From a checkpoint of a small mixture-of-experts model trained on Wikipedia: 50.5M parameters, 4 picks a token.
Below are experts of layer 6 (counted from 0) of a mixture-of-experts language model. Rows are named router (the router's row for the expert), gate (a neuron's input weights, with its number), up (a neuron's input weights, with its number), down (a neuron's output weights, with its number) and show model dimensions 0-159. Each number is 128 + 24 x the weight over its row's rms, rounded and kept within 0 to 255. Numbers have three digits each.
Before each expert's rows: "gets" lists some tokens that make up at least twice as much of what it gets as of all text; "comes before" lists some tokens at least twice as common just after its tokens as in all text. This comes from a sample of Wikipedia text that the model never trained on. Tokens count by the router's weight.

# expert 33
gets: " He", " he", "a", " She", "i", " she"
comes before: " was", "'s", " (", ",", " is", " and"
router:113153111158078104137095095150142140087121122163172117123081104138123128127100165173127115121158112125125102134151141131133143101103099137086117142134153108114115138154114135147077097128119124139154126147155122155088129112110156157092135129150162128118179168110119159122114162119126100115163103124146145163106121114141130101129125112134131121160120096100111124121142145136102159165108148155148154113157152134128110084141140198177137139112095112137130120076166197100134096131145148
gate0:140129127193111138134139102123147144065092105121140105128115138067158136084083150117124129121181137098087101108148119191155129081170120178107169139123164119122108117143128130124129102094121156128148136103136112178123129147083130132113158119102131113156136102143137120139111140095120132093157115125084123124126130125123129143123095157135118112113111124066141139160165133106127108107123138197151123125165122118144141096164137130147128114154128149155131124108127141081172118139133131
up0:140093116180115092133060118110141135110109150136140146094116137154166163134139140142138130108107123100136118127119130160143141107118097083119135117108135109103136128163164110076110108132124114139161143152138125147091162170075149158119109175131128129100132137160125141160149114136162115077123140135103097128078139108109113141105148145134150125114126143069110124172121146155089134136127125127143132155127136127111127093126150164146124097133077218108161141103129122167146099132122135
down0:120148102083059148151142144124098159179155125127128144128106163141143069106139153160101083121127131155122107143087159080162135128098117120114108125142116089140153145130099192146131120142097115120147154161130146120128127137127170102159096119134137108125116144140105128123102138138164130188119139105124160155129127127134136144120169103115138124079137131160121101079103126131103150123137135109174081126145155095125134098096116168150127100163151146109142103085112120116112138099129107
gate1:122152118131129137114164127112137142147114106105134118149160126128106174146124135121071168172113109106162177114144146097089142128131097141135162137133115142105130084126162115154120167100109123175117170130063147133144161105107144136111116117094141129114133149157150128119184123107127125130094164111104129112137113190084152132063130115117118145112110167168105148134094127096120123103124102132151098116140139128074116134152129111113125134127078114129146185132136125088118121127086127
up1:141120145113144133121103151125125112132121137158116143123095125137159112125148096152187109097146142121093080137134120141153111160132160124138092101146134141152122136122094105126115084155141145087125101145184120112128118154165098112144158158168105114146113107088121158123066113137142143169140088153148095168104149076155088126197104140147137138113152109097131103135158142152129124152150137108095137133142112115156145139081110155119107107118156137110107068131119130140145123109179135
down1:137154110117128122099147122120131101146128128157138145197069092180137115065108152150190121123119156097126101130148168151118110151113133126109116125163100114082128102168138115143129122153122112141139116176098145156106170104159144115098135119146130148154103177109122143119156149126124132157120163135116121149113179136155049150144126111110104089123157117105137131149146127119136116148097125114142126102104130150134126141150142102112158100129098160111092115163168126167127132119133145
gate2:138121138129106111111121159139121051182097110139136149081091164158144131130137127160120113105068117151173135118121111120136148132110121127126130107134141146136181130142143118128135142168134140098175165122114161125111116108096134106162126167110155098110140161116151154142137110132096144161100136102143136148109119110121130151124151118131163169161176131127112147101112108150133164120115133115133151132128113094105096129070129134115107168116124207122150124105185112157109150091122147
up2:136140128154104121131143188142100064172107095137142144121089130139168116125142158153128112106121142115197123140143077106184151159089132112109101097105133164153180149144151143129151138156154142144167169114091174136112122125117121123173115151135138100104146127130153147143123120129089142156114106121110113157125136130136138155132144119144123160126150123136081136085087129127126149103108139120131158141126106123108130126078152149114097151119113159124150095099175121136089127119101164
down2:107135149140108135148134152165157132144140148129117133155116169094134114119128150154146115151147130160095131115111081109120108126117132127123081125074095138191142138124106109167133107172122133163149179121176127132109122094083147089152133074125093159119153117116143151184094087087146143141113115146117120156107056106149131085100105145128143145149176127137146096134105109084127128135118148134143121110122106102112120110081140087124120109137118137155115124127124116099168131129108144
gate3:143137116165097097149164088080027118110122125133155096139094142129139118115125120104108139115143153110147138133095114076134146109124114117138131147116107080116139144138130101170093105140113120121151146163112165134116122138168131108099094078115150120132118100112132143154117136124079060162161149123120079128141093141107135115141135098117149141114116134154170125103142136145160105119117161107119132110160131129148124090182145117164132086146129101115128139091121121115114120158153150
up3:141128144102125112135067176138220099159160152161087156124153128080084126179137163133139149110095129162140096167126099129118113134132139109120139113135135148126123154090114132105119125104129120127129117102126079096139126118098147132142144145138108164102145151148137134108141147135146154078102134108156121109123106134157120134133160168122090084147147128107131147100074102136163138127126109165174121161083134124127123132111139117132133167141129178131134139148122141142126143107092096
down3:114152111170144098117152086111143114107084092158153120133104118174159160116105123121138123155134111058116152114144167138108142115117086148109152177131116111091099124154149100121119133113108119132136145163147159159119133114160114155096121125117137113142138101113093111123118095085132114159130113100106148124106173129108132151214116101149172126121133094164123140141177140124096098137167170113116166106151133163122132139155090136117135122092091107113129151124119142115120125150148149
gate4:162110173106132154110090183147151079105144080181123120121126128132134148177130112093140137110102118117156066149169123084109090121109118103139169133123120126137121148107131139145096158119127129129098116103175127155120140098112148119117143111135123164112162143132158129140121077147174133110102137109118127164155158138128109144133087135142183124120124132078133088157115145126107148117113122154133119156122143162154135114152115117129144128146144124139127112106145117159146195143148065
up4:135138117122135120121156136114156121192117068126111114125132155103131169117109171098140097123098116138084133097145077141108133137156116115132168099155144166111091108121132143121175147146146107101144140151093120107132128134097151063145079152133090129140055126150126101132104134165150145079121126112097154137129154114120119135138140105115106125145136115127135193099128131166187119105149127102152114121132093088138093155094139136136142103129139154127123101134149105115136151137102125
down4:139123135157162065133132131127158116108112109144093124130127155171186165120104126082160119169116083107145157128122140147142117124115135139177122137132135124138158140143137128126131136118152138115117115115111104135185111131115127182125150105111078139133146119164131135164162098108124103159105147124125136133095162161096145159151110157143153154090147121080144126155119146129058119086141091117129131140088132165159147158176107127132100166126121140095127121116162083147126146123114158
gate5:122138160123113096124145143150137109151148117115121111106117113118111113139080072190153176127087133147102155142141128142142134155123116117152115102133097161108116109168092147095160135117142130091116114152124106139117093161112116152095109152112136118125142131095143129111124128084123122135128176090153151118144126114126089146122142073126135126112149116077157125086131114153168100161142135110104123135137137091127091135141138154126096152073102186149146130124111090165147093074125085
up5:145100086102144183103112113123143151113086112132138140143152135144139137111175155063079091117153141096149111106118134118138112113138134143118144146116162098122116117097181126153107132149129131129123151101129171119147150099141122086154144116130121128153115120164121131166141135146116130158115098162142082136126153134125162112122104172144127139149123126165111110175132134102091153095088110127154136089128112162127181134112090118128128094148135071097096127128150158106107162179110159
down5:146142122183149135120140148111146118127101106120135148161130156127121156081118123091149150131132122102173102136151138124132116128132105144105122135071158170170087120131158084150087097102167135164100083100090150135141133121111161134111146147181150145142116114112091118139149095149100102150152109119121127186141099134113138123123122124125110165124126145157145100181110119123159171146142138145129167129151070126134130102088107091096110102161104109091097149106143131144137152133135147